config.yaml
init: "trunc"
decay_fraction: 1.0
train_tokens: 529900000
Below are experts of layer 7 (counted from 0) of a mixture-of-experts language model. Rows are named router (the router's row for the expert), up (a neuron's input weights, with its number) and show model dimensions 0-255. Each number is 200 + 30 x the weight over its row's rms, rounded and kept within 0 to 999.
After each expert's rows: "gets" lists some tokens that make up at least twice as much of what it gets as of all text. This comes from a sample of Wikipedia text that the model never trained on. Tokens count by the router's weight.

# expert 28
router,195,159,167,226,164,208,188,219,191,249,167,192,172,177,172,224,179,211,210,186,155,206,250,188,221,224,162,175,176,207,274,206,216,272,189,241,229,190,258,190,200,216,193,216,200,130,233,202,180,185,208,173,139,183,209,205,201,123,206,232,178,269,188,190,175,202,134,190,212,95,216,214,200,191,143,183,181,246,249,194,151,269,135,266,244,181,198,235,159,224,202,185,202,210,167,209,218,255,177,234,213,171,185,187,166,177,210,200,217,278,175,202,218,213,154,175,219,196,180,213,193,238,209,205,185,185,163,221,210,208,256,210,183,189,240,175,185,245,207,175,215,193,230,207,161,261,202,226,144,246,209,224,220,194,243,247,191,210,192,202,201,190,161,165,210,191,242,212,161,205,175,191,179,227,222,189,156,192,175,198,196,188,174,190,203,232,193,215,207,210,220,254,195,179,190,229,171,187,199,145,212,245,175,202,199,249,172,165,206,195,187,161,168,219,208,168,182,197,243,213,154,202,184,210,219,146,204,176,195,164,194,200,224,251,141,229,234,158,204,193,208,199,164,168,158,197,185,180,186,254,198,175,253,178,204,252
up0,201,187,158,229,229,222,197,217,217,198,109,234,183,224,187,169,234,225,226,262,187,167,149,139,180,216,245,215,205,148,220,172,200,258,189,225,170,216,156,206,231,211,241,210,191,149,177,193,197,194,217,197,161,192,198,218,202,218,226,172,190,226,227,184,167,161,210,199,159,188,236,227,244,206,175,156,213,163,145,200,161,208,199,148,184,173,223,228,242,244,159,189,158,163,184,216,228,232,220,206,204,207,150,167,234,218,113,196,222,192,149,221,185,225,198,211,195,168,165,245,211,252,215,255,192,193,213,212,230,155,190,243,214,183,240,172,217,184,172,205,185,229,243,216,249,199,175,217,205,207,227,239,222,205,220,210,173,187,186,191,192,177,202,200,146,181,244,196,193,176,228,245,256,188,225,197,175,217,162,176,226,189,191,218,214,149,162,226,246,205,204,252,223,132,211,198,220,188,214,161,173,158,219,156,255,225,158,125,273,179,213,219,177,171,182,191,193,221,229,144,145,165,212,237,179,250,201,150,242,187,183,187,194,230,193,193,229,195,199,195,176,209,225,241,254,218,209,171,185,167,182,206,149,244,209,222
gets: "it", "at", "al", "in", "is", "ation"

# expert 32
router,180,197,192,229,195,169,228,197,144,189,158,204,143,174,143,220,174,156,196,205,169,182,192,212,233,282,176,225,197,185,220,240,225,245,186,225,226,213,239,195,221,207,171,195,237,161,239,224,186,156,218,203,199,149,262,214,163,179,236,224,160,251,215,224,198,224,147,201,223,158,187,241,225,184,171,228,174,272,197,213,170,254,194,177,254,205,219,216,156,195,184,163,201,147,200,210,213,225,176,184,221,199,187,187,175,128,204,237,174,244,217,188,162,182,218,209,198,153,214,239,135,231,237,172,199,192,218,215,187,153,229,231,219,197,217,194,215,232,242,149,214,189,225,198,220,234,220,210,132,191,208,131,237,209,195,183,186,192,177,168,199,194,207,219,147,222,201,190,185,242,176,224,165,207,253,154,233,167,203,151,243,196,153,206,219,226,211,258,174,229,214,234,190,189,173,272,160,187,176,160,245,213,220,195,164,244,184,158,175,189,219,154,207,216,189,246,188,251,219,166,207,175,228,259,201,187,199,201,198,174,196,149,242,184,182,198,273,176,200,211,203,205,141,193,178,186,170,159,155,194,176,183,180,184,188,233
up0,143,217,217,180,222,147,292,213,218,201,183,172,204,173,214,193,256,233,235,185,201,218,189,212,217,182,223,233,178,184,185,188,180,228,158,176,151,164,158,160,249,185,219,229,220,164,214,260,233,142,176,219,179,214,209,235,217,198,230,156,218,190,242,195,234,212,212,218,202,178,244,216,211,157,195,222,174,164,236,208,220,213,190,183,176,181,237,217,257,217,216,194,193,173,156,185,182,180,212,142,177,205,185,170,196,274,219,212,176,195,174,126,167,225,196,193,191,187,193,188,187,150,237,227,182,199,216,175,233,215,151,194,179,208,244,165,176,234,149,168,191,161,241,227,189,197,199,184,168,190,221,222,216,199,197,202,225,212,176,212,226,163,213,188,191,179,191,213,153,193,207,179,203,170,165,227,236,166,250,197,229,212,236,187,223,244,133,221,195,242,189,224,180,193,240,159,231,208,198,230,244,165,240,213,176,197,257,238,138,209,268,179,207,137,209,208,194,233,178,167,168,172,238,238,262,206,247,169,226,163,154,177,206,213,182,204,259,168,220,191,202,252,218,249,146,174,136,182,187,231,159,159,167,216,248,183
gets: "ar", "r", "ul", "or", "il", "l"

# expert 13
router,157,149,232,218,188,263,186,199,207,187,156,218,161,180,160,242,181,192,228,197,192,151,241,201,236,225,189,204,140,243,223,197,227,210,206,194,242,202,203,161,227,240,160,216,246,218,204,194,184,196,225,156,164,166,221,219,177,157,193,187,185,247,214,237,207,200,211,225,193,180,251,253,227,195,173,226,165,220,241,153,173,216,194,240,221,166,163,211,166,194,169,176,171,185,157,165,249,247,165,261,220,234,173,227,199,190,212,211,207,199,145,199,164,189,179,236,190,181,148,246,177,250,226,245,175,154,175,206,163,178,223,214,210,239,246,182,169,237,220,135,222,149,210,176,200,203,260,237,171,221,193,187,222,240,220,206,158,187,191,159,181,207,194,217,193,207,279,157,134,230,162,201,205,151,211,150,216,191,199,203,222,153,212,220,197,214,180,225,148,225,221,215,218,188,176,207,183,183,181,183,225,238,229,141,186,221,173,202,174,216,239,192,216,175,183,219,155,233,257,148,187,169,233,205,247,186,263,176,206,139,226,188,210,202,158,222,208,193,193,228,241,210,174,190,178,169,173,131,140,183,182,220,226,206,219,199
up0,150,205,244,136,191,176,198,189,232,182,215,209,198,223,193,166,190,214,201,197,212,176,219,177,175,206,187,164,177,197,260,167,170,197,170,184,201,193,218,223,231,174,221,144,179,189,195,156,209,169,210,206,264,173,206,197,162,210,200,183,183,197,219,265,237,242,228,216,220,183,232,219,204,208,209,210,171,213,219,136,220,284,196,205,191,197,232,178,217,253,236,248,152,243,201,138,192,276,173,260,169,193,201,156,247,188,105,241,196,219,166,194,175,192,191,184,214,226,140,211,214,153,206,216,179,143,166,191,185,245,227,237,229,203,121,195,195,207,192,201,248,214,237,158,216,224,174,197,220,241,223,217,241,229,206,174,195,218,152,175,165,215,200,230,202,195,186,176,185,221,166,240,206,205,222,199,210,198,194,196,188,189,193,149,200,193,207,217,222,161,224,195,199,195,201,218,190,204,204,153,218,204,150,274,134,146,221,166,184,152,201,222,160,160,190,203,210,158,205,239,177,198,178,193,163,150,176,139,187,241,197,182,177,165,234,176,192,207,183,188,263,246,156,247,191,177,179,218,165,219,127,162,218,220,193,188
gets: " it", " her", " the", " in", " a", " their"

# expert 45
router,173,144,214,243,189,257,175,200,232,201,125,211,153,175,182,238,179,162,230,203,196,169,235,216,231,222,209,214,147,237,222,211,240,213,195,213,245,185,213,169,221,231,161,228,251,195,197,208,196,203,222,142,174,162,227,226,197,161,181,210,173,254,209,243,196,182,199,207,197,169,256,245,231,177,166,233,171,228,227,168,172,217,219,217,231,167,155,226,174,195,174,163,152,172,156,145,241,234,157,260,236,225,186,217,217,186,226,207,206,189,177,182,162,198,195,207,220,191,157,235,180,254,255,230,174,147,196,200,175,189,226,227,222,232,235,190,174,238,224,136,224,168,221,177,197,193,265,247,179,209,189,188,221,233,222,210,148,167,177,167,179,201,198,220,201,209,263,167,157,239,179,214,196,147,214,160,210,175,200,186,237,164,227,220,225,214,200,216,150,238,227,216,196,186,159,210,178,182,193,200,221,248,233,146,197,227,172,180,182,230,250,196,197,189,181,211,138,246,243,165,197,153,225,222,238,218,258,181,191,152,208,187,237,207,157,217,214,186,206,216,253,195,173,184,161,171,168,142,146,198,174,219,231,206,184,209
up0,164,210,172,126,231,165,229,199,237,241,194,191,204,173,159,175,160,200,260,148,203,236,232,193,284,170,199,152,226,184,221,179,199,206,244,185,206,222,212,204,155,201,195,113,192,164,221,171,245,199,210,208,197,192,143,193,225,189,224,245,172,235,235,177,227,182,168,247,195,230,175,248,192,172,199,192,182,206,169,232,185,208,198,162,252,234,199,223,153,217,235,189,202,228,261,177,210,205,215,212,228,160,215,157,180,215,192,212,185,174,258,181,207,202,224,186,166,251,202,253,198,185,227,188,209,210,208,175,200,225,192,246,260,192,210,220,185,188,168,236,196,179,261,202,186,229,262,257,174,237,224,218,213,190,193,166,160,193,176,171,213,230,210,203,150,224,232,125,155,168,163,262,221,208,201,223,203,215,191,241,181,198,167,178,215,193,159,199,218,183,212,155,177,235,209,216,226,223,217,198,224,159,206,189,193,147,188,235,230,243,211,275,236,193,233,201,199,191,225,255,221,156,193,154,237,200,258,168,225,210,210,135,260,222,196,214,261,181,170,199,233,206,239,209,197,171,167,202,222,193,154,228,227,198,184,221
gets: " |", ",", " and", ")", " in", " the"

# expert 24
router,177,138,216,241,187,257,177,204,233,197,130,215,156,174,181,237,177,162,232,198,201,172,235,214,231,216,208,216,146,239,219,213,241,213,200,215,242,184,219,167,222,234,161,223,250,195,196,210,199,203,224,144,176,160,230,221,197,164,178,209,174,257,211,239,194,180,198,211,192,173,256,248,227,177,167,233,176,225,229,167,176,219,216,216,234,167,154,228,173,194,169,167,153,173,152,144,245,233,156,264,235,225,180,211,213,185,222,206,207,184,173,181,164,199,196,207,219,192,161,231,178,253,253,227,177,145,201,196,172,188,225,227,221,232,229,187,176,237,226,136,224,169,223,171,204,193,271,248,178,205,189,184,222,237,222,207,149,172,174,169,175,201,199,219,203,206,263,169,155,236,180,208,192,150,210,161,209,176,205,190,232,161,227,217,224,217,194,215,149,243,229,215,196,188,164,213,174,181,190,201,222,249,234,146,201,222,174,177,184,228,251,198,198,188,183,207,137,245,247,161,200,156,226,221,240,217,254,179,196,154,210,180,236,207,161,215,216,181,207,221,252,193,168,184,163,171,167,140,144,199,177,221,230,208,183,212
up0,224,230,188,191,194,189,230,222,159,171,253,205,237,192,195,227,132,233,217,222,213,187,230,219,194,205,224,217,184,178,196,227,222,202,246,201,200,198,215,185,188,193,223,156,204,252,242,215,205,250,174,171,183,151,172,197,193,177,223,230,191,167,247,152,183,184,212,203,239,186,203,229,175,203,195,223,133,196,243,187,203,216,167,176,233,184,246,228,164,195,225,211,167,179,160,206,214,201,212,226,157,200,192,151,237,161,179,229,157,154,223,235,222,243,179,256,151,199,150,243,168,216,258,150,164,126,220,234,231,240,168,250,203,202,189,176,203,161,144,166,159,192,240,193,217,222,166,223,145,249,223,197,207,224,178,178,225,215,252,186,211,209,240,189,190,214,225,174,168,131,148,288,196,250,219,172,187,183,181,248,202,217,171,135,193,235,264,167,189,211,193,214,159,199,235,240,165,198,189,203,213,214,182,133,213,205,169,208,209,185,195,287,229,216,179,181,176,206,206,213,204,224,198,163,238,219,211,185,205,186,193,196,167,207,208,198,199,170,139,214,234,175,177,201,161,156,195,130,172,198,165,227,222,212,184,237
gets: " |", " while", " ", "\"", " -", ","

# expert 29
router,178,130,151,237,132,183,154,202,203,158,210,222,155,185,160,210,170,186,184,231,204,207,240,204,208,250,202,212,196,199,240,218,199,196,195,263,207,187,214,184,253,203,196,201,227,198,135,211,182,196,281,151,169,121,292,186,194,169,194,205,161,207,232,237,173,222,179,202,220,152,247,208,225,171,187,236,173,225,211,143,152,230,202,191,206,139,186,248,183,257,199,162,163,219,188,185,241,235,181,249,201,242,183,202,236,136,230,253,193,231,187,209,141,238,215,204,183,184,153,218,157,234,226,213,177,155,186,226,190,163,197,225,212,214,219,182,209,208,247,144,245,169,197,172,175,187,249,243,219,192,202,196,219,208,215,211,142,169,187,164,189,200,166,233,163,204,209,199,186,241,185,189,175,200,192,180,186,167,191,184,215,190,175,246,208,234,202,202,173,200,242,213,157,193,164,230,185,165,184,207,172,223,173,173,225,250,196,214,187,205,199,134,203,200,161,174,144,240,244,197,183,192,225,245,216,218,199,163,199,193,204,166,214,245,174,168,268,185,177,211,227,258,223,197,151,202,193,166,184,197,202,224,227,188,214,229
up0,202,222,191,181,246,211,188,206,231,154,210,222,153,184,152,157,196,222,281,190,182,189,214,160,188,195,188,225,169,170,259,208,162,174,190,233,201,231,235,166,271,154,191,156,168,215,223,211,162,209,226,200,226,189,199,190,182,194,237,202,230,194,225,259,196,211,163,169,157,191,227,209,221,211,160,213,205,204,160,218,133,199,224,219,168,209,219,231,172,242,204,194,192,225,194,222,192,254,206,208,205,242,136,202,221,168,222,230,176,226,241,253,202,205,243,242,204,179,222,184,194,215,183,189,190,112,145,131,148,176,187,222,260,197,212,170,186,242,282,214,193,200,172,211,253,122,206,267,222,214,178,207,220,195,153,161,177,237,182,203,237,176,166,245,178,208,220,193,194,193,217,207,207,185,168,203,205,211,177,234,223,212,151,219,149,234,216,250,181,164,251,172,163,214,176,195,215,200,175,209,154,224,240,179,203,233,233,238,242,150,190,210,217,165,232,158,187,240,176,181,168,166,167,217,174,223,188,227,173,182,204,177,234,209,126,196,185,221,208,247,202,202,169,180,193,163,157,205,237,195,200,237,208,174,159,203
gets: "C", "S", "T", "D", "R", "E"

# expert 38
router,180,183,207,229,174,216,173,232,185,236,201,214,184,166,153,204,168,193,235,235,187,145,228,235,269,234,185,204,171,204,241,220,194,212,192,228,209,233,212,172,208,251,140,225,215,184,210,212,205,164,283,139,178,140,209,187,216,175,179,221,162,222,196,244,178,203,200,185,235,181,267,218,247,200,186,211,150,243,208,183,196,201,168,239,249,160,219,247,188,251,199,202,172,186,180,185,218,265,214,233,194,211,149,245,188,194,217,195,188,203,159,150,194,217,230,173,220,159,169,232,180,225,234,207,160,153,173,216,155,191,193,179,236,233,196,183,187,216,224,160,196,137,221,146,189,261,262,272,185,187,242,171,225,206,222,209,166,175,189,195,182,193,197,214,159,235,233,194,190,226,201,224,188,181,196,189,197,185,188,191,214,173,215,204,234,215,227,189,197,250,223,226,196,166,193,217,193,186,188,176,239,229,167,140,154,240,156,188,193,197,260,165,158,227,181,194,181,244,197,198,179,130,187,209,206,155,211,175,185,167,217,178,193,207,209,208,218,203,169,219,184,256,153,203,131,188,180,169,190,254,115,224,241,203,148,226
up0,160,157,209,164,183,241,207,247,245,241,163,211,184,222,196,225,233,263,198,172,243,159,160,192,192,248,180,145,221,186,190,230,226,178,190,182,213,197,190,189,164,169,160,140,226,208,175,268,224,114,250,161,234,193,229,195,217,187,179,265,172,202,176,156,181,82,182,219,190,186,212,206,209,186,184,193,174,209,185,211,204,204,158,235,158,223,209,219,202,191,171,180,199,171,167,171,232,253,221,224,156,228,206,203,194,187,199,196,137,190,229,165,190,187,174,188,218,225,243,196,183,137,240,211,238,228,188,198,237,164,191,219,167,217,209,226,234,196,209,231,167,193,160,178,170,201,150,185,131,223,185,166,197,242,223,234,189,232,193,207,181,223,220,213,202,162,222,166,229,226,254,182,173,177,165,264,175,192,211,212,174,151,191,185,194,192,165,198,276,219,180,176,161,220,209,218,178,213,181,220,169,243,213,186,196,187,171,226,186,209,207,188,143,198,180,171,171,165,198,200,222,244,298,176,203,218,192,204,181,247,192,225,240,237,137,191,204,182,177,181,215,181,197,168,219,169,243,210,230,220,223,185,205,233,159,234
gets: "|", " |", "-", " •", " Years:", "1."

# expert 17
router,173,143,205,242,190,256,178,198,238,202,125,213,150,173,183,233,181,169,231,199,198,162,245,215,229,219,210,214,148,232,224,213,241,216,198,196,239,182,212,173,224,236,166,227,250,194,196,201,194,205,225,139,167,160,217,236,192,161,189,200,171,262,211,247,195,187,200,207,204,175,256,253,230,181,175,234,169,223,229,168,168,218,219,218,230,165,159,227,167,191,169,164,149,179,153,145,239,231,155,259,229,237,185,214,223,187,221,207,199,191,172,181,160,195,195,204,215,191,165,230,168,248,260,226,179,147,201,201,172,189,222,232,221,234,228,186,180,232,228,134,221,168,216,179,198,193,261,249,179,210,191,189,224,227,226,215,150,172,176,179,171,208,195,223,195,208,267,167,157,235,176,210,194,147,205,161,202,174,198,190,232,165,221,211,226,220,198,223,144,237,230,214,204,181,157,211,179,190,187,204,219,248,230,149,191,223,178,184,178,222,253,192,194,188,177,214,137,249,244,155,200,163,223,217,240,221,248,188,188,153,211,181,235,206,157,211,208,186,210,221,253,195,173,188,162,168,173,137,148,196,174,225,233,203,180,207
up0,213,197,166,228,226,232,244,181,212,164,185,289,212,150,175,156,173,239,225,209,195,219,206,186,117,209,193,156,233,213,215,215,209,224,164,186,194,206,177,183,219,227,226,233,206,185,291,172,231,166,197,191,165,256,177,223,222,179,222,178,247,190,197,206,206,215,237,201,250,261,190,158,228,176,211,244,230,244,158,223,171,219,232,203,229,136,215,198,204,221,222,263,213,190,167,224,154,177,186,207,182,210,183,197,186,197,219,191,209,203,186,179,195,170,238,224,174,205,231,183,163,230,217,246,163,230,176,168,197,182,173,204,273,221,225,166,172,234,209,162,160,258,214,197,189,234,223,224,193,250,218,143,234,227,204,187,185,148,183,111,215,193,210,174,122,157,196,293,236,200,192,247,233,211,221,181,239,203,205,179,140,157,194,181,236,243,218,199,234,198,152,201,174,168,217,223,199,176,183,173,212,221,209,203,184,222,179,192,202,200,220,222,228,237,198,193,185,203,169,240,174,193,183,224,180,171,213,205,147,207,217,200,169,209,160,237,252,183,177,188,194,207,164,231,196,154,203,209,244,185,207,209,126,174,189,233
gets: " a", " the", " |", " an", " and", ","

# expert 40
router,179,145,212,245,192,259,180,202,231,198,127,214,152,174,181,239,174,162,235,203,200,169,236,216,229,218,208,212,147,238,222,212,239,211,196,212,244,182,214,171,222,233,160,227,249,193,198,209,198,204,223,144,175,162,230,222,200,158,180,206,174,255,211,243,197,184,197,210,196,171,254,249,231,175,161,237,169,227,229,166,176,220,215,219,234,164,156,227,176,194,173,167,152,173,155,149,241,235,156,258,237,229,184,216,212,183,223,210,212,187,176,183,165,202,196,206,213,193,164,236,175,259,254,226,176,145,201,197,172,187,225,226,224,234,230,186,173,235,228,137,221,167,226,173,201,193,268,247,178,206,193,185,221,237,221,208,150,172,175,170,179,197,196,216,202,210,261,167,156,239,179,211,198,147,213,157,210,173,207,186,237,164,225,216,225,218,199,216,151,241,226,214,200,190,162,209,176,184,192,198,225,246,235,153,196,222,174,180,183,232,252,196,196,189,180,206,136,246,245,165,201,155,225,222,238,218,256,182,193,154,215,184,237,209,155,215,216,186,206,221,250,191,171,186,161,172,170,142,147,200,172,225,235,205,186,212
up0,172,173,199,176,198,222,237,187,135,218,220,223,259,269,185,161,223,181,171,193,216,188,125,262,234,216,257,211,188,231,225,214,184,186,194,180,255,232,221,176,210,210,212,198,207,205,177,215,199,264,206,231,200,184,219,239,173,194,195,226,245,157,159,155,253,190,244,166,177,222,204,214,191,204,167,234,231,184,221,181,167,199,198,174,203,156,211,178,136,201,228,181,203,177,156,190,194,170,172,194,191,221,182,250,190,170,200,169,177,240,191,193,139,215,178,220,206,165,186,209,219,173,245,216,159,194,178,200,250,170,164,199,223,179,219,147,228,246,201,210,175,145,253,214,174,146,271,169,169,99,237,160,218,144,166,216,195,157,190,232,210,199,157,166,199,197,208,209,212,220,162,233,207,199,194,149,202,163,184,181,169,196,217,183,244,217,211,247,199,164,218,195,218,232,211,188,166,223,196,172,167,184,239,176,160,216,178,209,216,176,262,172,169,178,151,176,196,200,159,201,181,177,209,179,124,175,178,234,189,176,185,155,225,180,214,202,208,190,202,189,223,233,205,231,261,199,199,172,220,157,213,142,157,152,180,154
gets: " the", " but", " |", " and", "e,", ","

# expert 3
router,150,178,175,199,178,214,141,232,219,199,177,229,179,200,190,231,137,226,249,180,174,183,251,225,210,210,144,172,164,230,230,237,193,209,163,226,231,222,254,184,225,204,173,226,218,141,196,171,137,144,210,161,179,206,250,200,161,172,236,231,131,235,208,246,192,235,197,233,201,199,258,243,239,179,189,224,194,219,252,163,193,230,151,226,260,187,180,225,167,215,167,215,195,163,144,184,210,248,222,220,233,221,197,256,181,158,223,203,216,234,206,140,200,189,196,203,184,229,204,208,187,204,215,248,190,176,198,209,204,171,223,235,188,224,224,187,165,232,205,151,263,175,200,180,222,227,264,211,195,247,222,170,234,237,223,192,185,205,188,210,183,146,195,177,220,228,203,174,145,234,154,212,169,176,181,156,253,211,181,136,243,224,202,215,234,238,203,220,191,225,230,205,179,176,148,219,195,182,144,155,219,207,211,119,184,226,160,177,192,205,198,172,215,218,152,201,198,238,276,213,178,204,228,219,250,200,229,197,181,162,219,193,189,209,205,208,195,155,174,205,236,201,151,197,198,207,177,173,189,200,146,207,184,197,155,184
up0,188,210,149,166,203,135,216,202,224,194,193,229,186,196,188,177,181,217,174,123,188,174,282,183,261,201,175,181,211,268,212,188,241,191,180,171,135,212,244,186,254,201,162,193,175,263,175,234,226,201,212,186,273,172,144,196,193,222,175,222,204,171,190,201,233,227,178,233,208,228,228,168,188,231,214,166,171,207,181,170,226,218,181,205,204,163,228,210,193,198,199,231,181,176,205,188,171,251,219,198,172,210,191,210,233,193,238,196,257,222,162,223,184,233,166,204,198,255,191,201,212,214,194,185,240,188,227,191,222,205,223,156,179,261,162,131,158,192,212,171,250,137,158,193,239,185,199,190,212,195,191,228,208,208,217,269,167,172,205,163,232,219,187,217,237,188,243,221,180,191,176,256,219,244,237,211,220,215,183,206,221,231,196,131,183,182,195,212,178,222,209,242,250,156,168,235,219,167,176,224,167,196,191,148,268,217,184,179,194,200,182,255,189,213,212,262,179,196,216,192,197,230,209,184,202,233,194,231,227,181,257,116,188,199,175,226,196,171,237,153,204,238,176,219,181,222,197,171,192,210,272,189,168,141,181,179
gets: " to", " be", " not", " been", " have", " well"

# expert 33
router,175,145,216,243,190,254,175,200,235,199,130,213,152,173,175,242,179,158,235,202,198,170,237,212,232,218,208,219,148,237,227,212,240,213,196,213,243,184,212,170,223,228,163,227,247,198,204,212,201,207,223,140,176,164,233,225,199,162,184,209,176,255,212,247,197,181,202,207,197,171,253,247,226,177,167,233,169,223,232,166,173,215,215,219,231,164,156,228,170,201,169,164,155,173,154,146,245,230,152,261,239,228,186,213,212,191,225,210,209,188,174,183,163,203,193,208,223,196,161,230,176,254,252,232,177,144,196,196,175,188,224,228,224,231,231,189,175,234,226,136,227,172,219,173,200,193,269,244,179,209,191,187,224,232,223,207,150,168,172,174,182,202,195,214,200,209,262,168,156,239,179,214,194,149,213,157,208,176,201,191,228,159,224,217,222,213,196,217,146,242,226,215,198,189,159,210,176,184,191,199,224,249,234,150,198,222,171,177,185,233,249,197,195,188,180,204,138,244,246,166,197,151,227,219,239,219,256,183,189,156,212,186,234,202,157,217,215,180,201,221,251,189,173,184,163,171,167,141,142,198,174,227,235,207,185,209
up0,203,164,162,197,236,164,197,243,202,162,217,226,178,179,214,194,170,191,219,180,241,242,224,196,240,201,223,209,195,203,273,223,181,136,195,185,255,168,194,251,203,206,206,181,220,194,235,183,212,239,146,141,242,183,234,211,213,203,186,204,205,220,190,212,198,181,197,161,193,201,232,252,204,221,206,220,137,168,183,199,199,219,205,198,239,195,185,271,211,199,186,226,209,163,189,202,197,148,246,235,251,158,164,216,215,183,180,241,163,248,230,195,208,227,211,229,225,214,209,171,145,163,228,229,182,179,194,150,198,222,218,184,243,153,248,209,180,221,184,262,192,163,248,195,190,189,218,174,226,184,207,166,201,239,284,256,151,173,218,175,195,186,225,162,253,245,179,167,217,217,223,149,182,161,164,225,236,194,214,216,183,219,231,271,209,187,203,207,245,242,240,205,216,167,232,194,188,221,174,205,218,154,166,154,270,210,189,194,233,201,214,186,186,199,171,190,200,243,154,167,216,196,198,268,239,213,172,176,192,192,234,173,173,184,217,234,219,135,268,207,226,179,201,179,190,201,203,251,158,201,144,158,249,155,178,219
gets: " |", "==", " which", " when", " after", ","

# expert 21
router,177,145,217,242,188,258,178,200,236,197,126,212,153,176,180,239,177,161,232,204,198,169,235,215,232,221,209,217,147,238,224,217,242,211,199,212,245,184,214,167,221,229,160,228,251,197,200,210,195,206,222,143,173,161,228,222,200,159,183,210,174,256,211,243,195,179,198,209,199,168,257,250,230,174,165,236,169,225,227,166,176,216,221,220,230,166,154,229,173,196,172,166,149,173,157,149,243,232,154,259,239,228,181,214,216,186,224,206,210,188,176,184,161,200,195,206,220,192,164,233,178,255,253,231,180,149,197,198,172,189,225,226,221,233,229,185,175,237,226,136,225,169,222,176,200,198,269,247,182,205,190,186,218,235,222,211,150,168,174,171,178,197,195,218,204,209,260,169,155,237,180,216,197,146,208,160,213,179,204,189,235,163,227,218,226,213,197,214,151,241,229,215,196,187,160,210,178,183,192,196,221,247,232,151,195,226,172,178,186,234,248,197,197,188,179,207,135,246,242,166,202,154,228,221,238,220,259,179,191,159,210,188,236,206,159,218,216,181,208,222,248,193,171,186,160,168,166,142,147,198,172,225,230,205,186,209
up0,219,229,167,163,240,184,170,143,162,244,191,245,186,174,213,234,194,251,262,149,215,188,207,168,197,215,177,145,199,153,178,196,246,157,187,168,212,213,244,241,228,222,164,211,252,164,186,197,178,220,191,224,174,227,189,198,217,195,204,131,234,194,185,249,227,163,246,196,179,164,184,192,132,222,201,213,142,214,182,194,198,204,169,201,227,192,185,196,241,245,226,161,168,175,186,125,181,178,161,197,201,199,158,199,207,233,209,203,194,180,202,231,135,199,187,211,268,205,196,227,204,171,168,185,274,217,204,145,191,140,180,195,190,238,206,252,192,188,180,201,133,193,207,169,173,135,168,212,169,177,169,217,193,205,218,214,220,177,148,207,179,174,217,209,183,213,203,170,195,184,208,200,152,230,189,192,177,159,162,144,196,158,172,185,219,183,185,222,198,222,189,169,208,257,253,221,167,204,217,195,155,231,253,215,196,288,170,181,203,229,184,223,233,260,178,177,172,225,195,187,204,156,184,190,136,225,250,170,219,153,169,195,250,175,200,194,182,207,182,238,213,141,171,206,211,199,188,244,165,235,203,198,203,153,185,219
gets: " |", " and", " ", " K", " is", "\""

# expert 8
router,179,140,212,246,189,259,177,199,230,202,130,211,151,176,179,237,178,161,236,207,196,172,234,215,232,219,204,212,148,233,223,213,241,213,196,214,246,183,216,171,221,235,161,224,248,197,198,211,197,199,224,143,174,163,226,225,198,163,178,205,175,254,210,244,194,182,200,209,196,175,256,248,228,172,167,232,175,229,227,160,173,220,219,218,236,167,158,226,175,196,175,167,151,175,153,151,244,233,157,263,235,228,178,216,220,183,225,205,208,186,173,189,163,201,194,206,218,191,158,238,182,254,256,229,178,148,197,199,176,187,219,227,227,233,231,189,170,236,227,138,222,169,221,178,200,194,269,249,176,207,191,186,224,233,227,210,145,170,177,166,178,198,195,220,202,210,263,171,159,237,181,213,197,147,211,156,208,179,199,191,236,164,224,219,223,218,198,215,151,242,226,217,199,186,155,209,175,180,193,197,219,250,233,148,194,223,174,178,182,225,247,200,197,190,177,208,137,242,245,167,199,160,227,225,242,222,256,182,196,159,210,188,239,204,158,219,212,179,204,225,250,195,174,185,162,169,167,142,142,196,171,224,230,206,185,207
up0,248,210,210,221,217,170,191,235,228,229,217,201,201,196,197,150,184,217,183,208,217,200,262,175,145,261,165,159,179,247,239,177,162,225,236,227,234,250,165,193,213,160,173,238,218,212,211,168,155,221,209,173,211,224,169,226,192,221,144,186,176,245,169,197,241,168,158,229,228,216,174,169,213,143,193,206,220,261,191,178,115,229,210,199,232,178,193,204,196,174,175,188,211,242,185,194,189,189,179,181,243,170,188,191,191,153,219,129,136,203,239,236,203,212,224,272,219,243,165,211,243,250,159,239,244,209,190,252,241,170,166,208,170,171,152,245,187,218,171,187,228,231,189,233,206,184,211,222,243,192,170,201,174,225,186,137,213,195,198,194,155,209,198,198,186,147,173,253,233,200,195,226,182,195,238,197,202,227,216,221,214,188,196,162,222,164,187,235,215,176,209,190,148,183,207,230,185,148,163,181,175,146,175,224,260,205,190,199,152,170,215,232,248,143,211,173,190,156,156,205,209,228,179,204,228,163,215,213,204,171,209,168,270,225,253,206,185,155,208,173,229,233,179,209,199,215,206,184,124,193,165,207,223,192,206,195
gets: " |", ";", ".", "9", " Virginia", "\""